config = dict(
    num_hidden_layers=8,
    hidden_size=320,
    n_experts=128,
    experts_per_token=6,
    d_expert=64,
    d_shared_expert=0,
    hidden_act='swiglu',
    moe_layers=[0, 2, 4, 6],
    router_score='softmax',
    normalize_top_k=True,
    routed_scale=2.45,
    balance_loss=0.00279,
    balance_bias=True,
    router_cosine_scale=10.0,
    init_std_router=0.0127,
    lr_router=0.000935,
    vocab_size=6403,
    norm='rmsnorm',
    norm_eps=1e-05,
    tie_word_embeddings=False,
    optimizer='muon_variant',
    learning_rate=0.00867,
    beta1=0.93,
    max_grad_norm=2.0,
    batch_tokens=65536,
    max_seq_len=512,
    train_tokens=584300000,
    max_steps=8916,
    dataset='wikipedia_en',
)
Below are experts of layer 4 (counted from 0) of a mixture-of-experts language model. Rows are named router (the router's row for the expert), gate (a neuron's input weights, with its number), up (a neuron's input weights, with its number), down (a neuron's output weights, with its number) and show model dimensions 240-279. Each number is 50 + 10 x the weight over its row's rms, rounded and kept within 0 to 99.
After each expert's rows: a language model's description of what the expert responds to; "comes before" lists some tokens at least twice as common just after its tokens as in all text. This comes from a sample of Wikipedia text that the model never trained on. Tokens count by the router's weight.

# expert 55
router:66 43 43 43 52 52 46 47 45 48 47 59 61 39 34 55 64 46 58 53 37 62 51 34 53 53 49 50 46 50 61 46 41 41 37 46 51 33 47 50
gate0:50 47 64 58 60 57 57 54 56 38 36 66 56 51 53 39 49 37 41 49 56 48 57 43 57 41 60 47 50 52 51 50 46 66 44 36 38 42 57 61
up0:49 58 56 51 29 50 58 41 55 75 33 42 45 53 54 40 28 60 48 48 36 41 58 57 52 52 60 53 31 58 49 50 54 48 44 37 53 64 48 60
down0:45 69 59 52 25 34 43 47 64 53 62 44 74 53 33 56 66 48 56 65 34 52 57 48 62 52 48 40 51 35 45 74 57 50 31 57 44 45 52 36
gate1:54 53 57 63 46 47 52 53 54 66 52 57 45 52 56 49 47 53 48 51 59 59 40 56 41 51 34 59 46 60 55 72 41 44 56 59 42 58 31 61
up1:39 43 63 43 55 56 57 54 41 47 49 50 34 60 45 56 35 64 45 32 30 50 37 56 44 54 52 55 67 49 48 54 61 69 47 49 62 45 44 66
down1:48 63 55 51 61 54 57 54 65 50 37 49 51 36 53 41 40 38 49 45 69 65 47 50 52 41 50 42 27 76 56 45 37 48 62 58 48 60 74 57
It responds to: Election table pipes. Pipes, percent signs and separator rows in election results and statistics tables, such as Votes | %, density ^{2}.
comes before: "\n", " ", " 0", " 1", " 2", " 3"

# expert 41
router:55 41 53 37 54 49 26 54 41 56 41 70 42 40 42 60 32 42 41 44 40 48 56 48 42 53 54 49 55 48 48 63 55 51 46 43 61 54 40 45
gate0:48 70 75 66 58 40 44 46 33 49 58 48 49 41 52 48 75 39 40 47 52 61 49 56 53 42 46 57 62 54 45 33 53 37 42 43 45 51 56 63
up0:59 41 30 41 43 46 39 56 46 46 40 47 61 53 48 53 65 44 52 49 66 64 49 36 53 61 24 53 46 24 50 54 39 42 46 59 61 50 50 60
down0:48 36 43 61 49 44 39 55 58 59 41 50 58 44 44 49 44 35 49 37 44 47 47 55 64 69 64 29 47 32 46 61 54 43 69 52 65 44 56 57
gate1:57 62 44 45 35 63 47 45 32 64 60 51 58 60 55 65 52 69 56 48 37 41 44 56 52 63 53 50 57 50 54 55 55 65 57 54 51 27 47 63
up1:51 55 61 48 44 51 38 57 59 57 49 39 42 51 51 46 46 61 45 26 50 61 37 56 53 59 60 59 39 42 51 54 51 55 38 60 54 30 43 61
down1:54 65 62 49 51 46 54 53 52 61 50 50 48 60 54 42 64 59 61 41 26 62 64 49 46 35 53 65 60 45 57 65 60 44 59 48 50 71 51 47
It responds to: Numbers and units in tables. Units, percent signs and number pieces in stats tables and infoboxes, like 58.16m, 51%, km, mm, million.
comes before: " |", " (", ";", "%", ")", "|"

# expert 24
router:59 61 52 52 48 50 58 62 53 66 30 51 59 50 55 32 42 60 52 58 42 25 67 55 54 53 34 39 40 36 51 32 44 38 41 60 55 48 55 30
gate0:47 50 55 58 50 56 35 55 55 47 65 43 49 67 45 58 76 47 30 46 44 62 34 59 66 43 53 37 63 54 66 51 44 40 72 56 57 46 51 44
up0:55 43 35 43 62 44 45 46 51 41 53 55 33 46 52 45 47 45 60 43 33 50 72 41 47 64 37 28 39 57 48 33 49 34 52 38 65 54 61 56
down0:49 49 35 40 62 48 59 47 53 51 38 59 56 43 58 38 47 50 72 58 52 55 50 46 53 64 58 38 60 55 47 38 63 51 47 45 60 33 52 32
gate1:38 40 68 45 51 58 47 56 53 50 46 59 48 66 54 40 51 69 49 59 42 59 51 58 58 63 47 61 50 38 50 44 61 32 48 48 59 64 51 46
up1:51 56 51 58 44 72 41 43 53 50 60 44 74 52 42 46 37 39 46 46 25 54 48 38 40 46 40 33 57 30 62 48 50 43 39 57 40 40 49 36
down1:48 50 52 53 38 37 45 42 49 35 49 61 56 44 46 58 61 42 42 49 53 43 49 49 39 53 61 51 36 67 52 71 46 47 46 49 57 62 58 55
It responds to: Plural noun endings. Plural suffix pieces ending a word, such as s, ers, ions, ians, ities, in any topic, e.g. vibrations, findings, Pirates.
comes before: ",", ".", " and", " of", " in", " were"

# expert 1
router:62 28 47 54 58 57 32 49 53 42 45 55 52 30 35 44 51 54 53 45 38 51 60 48 59 53 52 34 72 37 39 64 43 51 41 45 59 45 51 46
gate0:35 48 53 42 56 46 25 56 50 77 47 51 42 54 50 55 60 47 65 50 50 62 42 51 32 53 41 59 42 65 67 57 48 46 43 71 57 36 38 47
up0:61 65 44 60 62 55 52 61 51 46 45 56 51 45 41 58 51 50 48 51 49 53 38 70 46 51 64 42 51 38 53 36 39 63 63 65 59 42 45 53
down0:55 50 61 61 64 54 37 46 61 47 55 49 49 60 41 42 61 63 34 61 55 35 40 51 52 41 53 56 37 60 31 64 68 58 52 67 47 51 70 38
gate1:62 61 46 36 43 53 46 61 44 39 38 42 24 60 61 45 42 64 52 63 27 64 56 43 58 57 51 63 51 59 64 54 44 58 55 22 33 46 45 55
up1:44 58 47 54 58 52 45 50 39 44 44 49 58 58 52 45 66 40 48 66 45 54 35 37 68 46 38 56 41 44 56 54 50 57 43 51 48 45 58 47
down1:45 52 39 51 44 46 62 40 52 26 45 59 42 39 47 45 49 55 64 38 50 35 59 44 56 53 55 52 38 48 69 47 58 48 58 51 50 49 66 55
It responds to: Demographics paragraph starts. Line breaks and first tokens opening paragraphs, especially census demographics prose after headings, such as In, There, households, males.
comes before: "|", "==", "The", "===", "In", "%"

# expert 51
router:63 60 48 57 46 30 67 43 35 58 60 51 52 56 68 58 44 52 74 56 54 25 56 54 47 51 38 45 52 58 37 68 53 48 55 51 50 37 59 53
gate0:64 51 51 67 60 47 46 50 68 52 38 56 51 56 44 60 72 50 45 71 60 57 56 58 54 62 48 47 38 43 50 64 63 42 55 48 36 42 60 44
up0:50 56 44 47 69 23 43 44 43 44 49 58 38 60 59 61 49 46 28 46 59 46 53 59 51 61 43 64 38 48 61 53 51 70 56 59 34 49 55 61
down0:48 28 50 56 52 48 53 44 64 51 40 56 52 48 46 52 28 50 68 44 41 56 43 54 60 43 59 33 64 44 38 49 50 58 50 47 42 44 34 70
gate1:66 46 51 51 49 56 50 56 57 49 54 53 64 42 61 26 56 56 63 56 43 32 35 48 54 48 54 43 69 45 65 28 44 38 50 47 52 46 43 45
up1:49 46 50 42 61 31 50 50 44 53 46 23 34 56 45 62 57 60 49 58 54 67 48 71 53 43 58 48 43 50 58 54 52 59 70 31 29 56 48 66
down1:44 46 40 32 56 42 45 54 52 43 30 47 47 67 60 34 48 38 61 61 44 72 51 71 53 60 53 54 50 31 49 59 50 52 37 43 58 48 55 32
It responds to: Word-final verb endings. Final pieces that complete words, mostly the -ing ending and verb stems, such as Performing, resting, squatting, make, Glasgow.
comes before: " the", " to", " of", " in", " a", " with"

# expert 23
router:46 49 54 55 55 41 60 38 56 41 36 52 67 61 63 66 40 65 58 52 55 55 43 36 54 51 37 42 56 50 35 47 59 59 56 33 51 51 50 45
gate0:52 33 39 59 57 44 59 54 46 51 47 57 48 59 68 50 59 50 65 61 45 44 60 66 67 51 46 49 46 58 40 58 51 61 58 48 68 56 42 51
up0:52 47 68 53 60 46 55 44 56 45 60 45 63 44 51 40 70 45 47 45 55 50 42 50 65 49 47 64 45 38 57 63 47 46 47 46 46 44 56 35
down0:45 58 52 65 52 44 50 53 45 61 43 32 36 35 50 40 48 45 40 48 55 47 54 68 67 55 37 63 55 78 60 52 36 68 47 46 54 56 52 44
gate1:52 64 66 46 35 50 70 53 36 36 50 61 62 52 53 47 63 57 50 45 57 48 68 42 57 38 59 65 43 49 57 41 46 42 50 51 53 64 64 46
up1:40 37 53 58 29 48 52 63 43 38 55 59 48 32 43 49 60 65 54 46 49 63 39 65 46 53 67 62 57 37 28 45 32 62 56 45 54 30 37 46
down1:44 40 35 45 49 48 39 54 54 39 40 59 57 41 41 44 59 60 40 54 39 32 41 55 62 64 68 61 58 46 38 50 56 53 66 61 34 57 42 50
It responds to: Infinitive to, modals, pronouns. Infinitive "to" after want or able, plus modals and pronouns like would, may, not, he, it in running prose.
comes before: " be", " have", " not", " was", " the", " make"

# expert 14
router:36 41 52 58 53 37 31 51 41 55 28 38 51 59 37 50 55 45 26 48 40 29 43 53 43 47 47 47 74 50 43 62 64 40 59 47 58 42 49 42
gate0:65 67 40 51 51 37 44 55 61 37 44 58 58 52 50 53 67 27 52 44 55 54 50 62 56 67 63 44 49 62 69 32 58 52 54 47 55 40 59 57
up0:46 47 50 55 50 77 34 37 69 34 62 55 46 49 49 65 28 50 46 49 34 52 58 44 51 39 65 35 63 44 39 37 47 57 37 46 68 36 63 63
down0:56 44 41 60 60 62 51 56 48 58 43 56 68 39 60 38 50 36 56 60 39 34 48 68 54 49 49 49 64 52 54 58 56 58 64 53 70 53 60 55
gate1:37 51 56 32 37 33 37 62 49 63 43 44 60 55 60 60 53 67 42 64 48 47 43 41 60 30 46 55 73 43 42 70 60 42 52 57 49 43 73 50
up1:52 62 43 32 51 54 55 46 65 46 37 48 47 42 55 45 45 62 61 48 56 50 44 58 52 49 65 44 38 54 66 58 42 43 61 50 62 62 45 61
down1:57 67 58 47 36 47 54 50 44 32 48 51 49 43 38 47 67 43 35 41 48 43 37 39 52 60 45 43 48 57 56 47 58 46 29 43 34 44 46 37
It responds to: Numeric table punctuation. Parentheses, pipes and line breaks between numbers in statistics and climate tables, plus unit abbreviations like ft, lb, mi, UTC, ±.
comes before: " |", "|", ".", ")", "1", "2"

# expert 61
router:52 60 50 52 50 42 52 52 58 64 52 55 53 65 57 44 48 57 60 51 36 26 51 53 45 46 63 22 50 51 31 44 48 50 50 50 47 57 68 44
gate0:65 62 69 56 47 53 54 60 39 50 39 42 51 49 51 47 53 67 50 52 33 53 61 50 48 48 68 39 58 58 34 37 51 43 62 73 52 56 39 53
up0:30 40 45 52 40 59 41 40 44 62 74 51 40 58 33 62 57 52 53 60 66 56 40 30 41 36 51 66 61 50 43 65 61 55 62 55 41 44 49 46
down0:46 50 50 53 55 53 67 35 57 33 52 53 43 36 51 42 49 46 49 48 64 66 61 54 63 47 51 53 46 46 61 57 52 39 64 35 52 50 52 59
gate1:61 32 73 49 45 55 51 39 36 41 41 48 54 47 51 52 51 70 58 35 36 52 62 45 43 26 67 61 41 53 48 57 46 73 56 63 31 49 46 70
up1:38 62 42 31 49 47 45 60 48 60 62 55 49 45 58 55 52 25 46 53 54 63 37 49 65 50 53 65 61 55 58 47 45 56 45 23 45 55 45 56
down1:43 46 48 56 62 49 52 58 52 54 69 50 52 59 38 56 56 43 40 54 45 56 54 58 54 59 41 40 52 33 49 52 49 54 59 42 64 35 41 61
It responds to: Plural and verb endings. Suffix pieces ending nouns and verbs, such as -s, -ing, -es, -ed, in interview-s, push-ing, tri-ps, handcuff-ed.
comes before: ",", ".", " of", " and", " in", " to"

# expert 59
router:60 58 40 55 54 36 53 50 81 53 59 63 51 64 29 52 49 53 59 66 55 46 42 55 55 48 38 27 55 47 32 39 42 36 51 60 54 50 66 39
gate0:43 61 57 44 43 31 58 48 62 56 49 45 45 58 40 58 67 67 42 59 59 44 62 58 47 31 53 53 37 64 42 52 65 39 55 56 51 59 52 49
up0:53 59 53 38 56 64 62 39 46 52 51 69 55 60 56 53 61 66 43 51 58 43 48 47 47 52 48 64 41 63 51 51 54 58 50 54 68 57 34 28
down0:51 66 46 46 42 42 40 43 50 54 42 47 47 61 43 53 35 67 56 57 54 60 66 36 72 52 40 30 43 43 35 36 37 57 50 37 29 58 50 61
gate1:59 54 47 36 41 64 64 64 41 55 41 55 51 56 59 39 62 79 42 55 43 64 68 50 58 55 43 68 20 37 39 45 57 56 68 50 36 42 53 47
up1:45 55 62 70 67 60 47 44 50 48 55 50 42 55 52 61 79 58 54 54 52 50 60 47 35 59 48 46 43 58 24 43 66 36 62 47 41 46 42 46
down1:54 55 41 47 51 38 37 41 64 61 69 34 35 59 49 66 65 61 64 44 62 57 53 57 54 54 49 51 51 31 36 51 65 40 33 52 48 37 48 38
It responds to: Plural and word endings. Final pieces of nouns, often plural endings, like tax'i', researcher's', g'ases', plus whole plural nouns such as people, children, members.
comes before: ",", ".", " of", " and", " in", " were"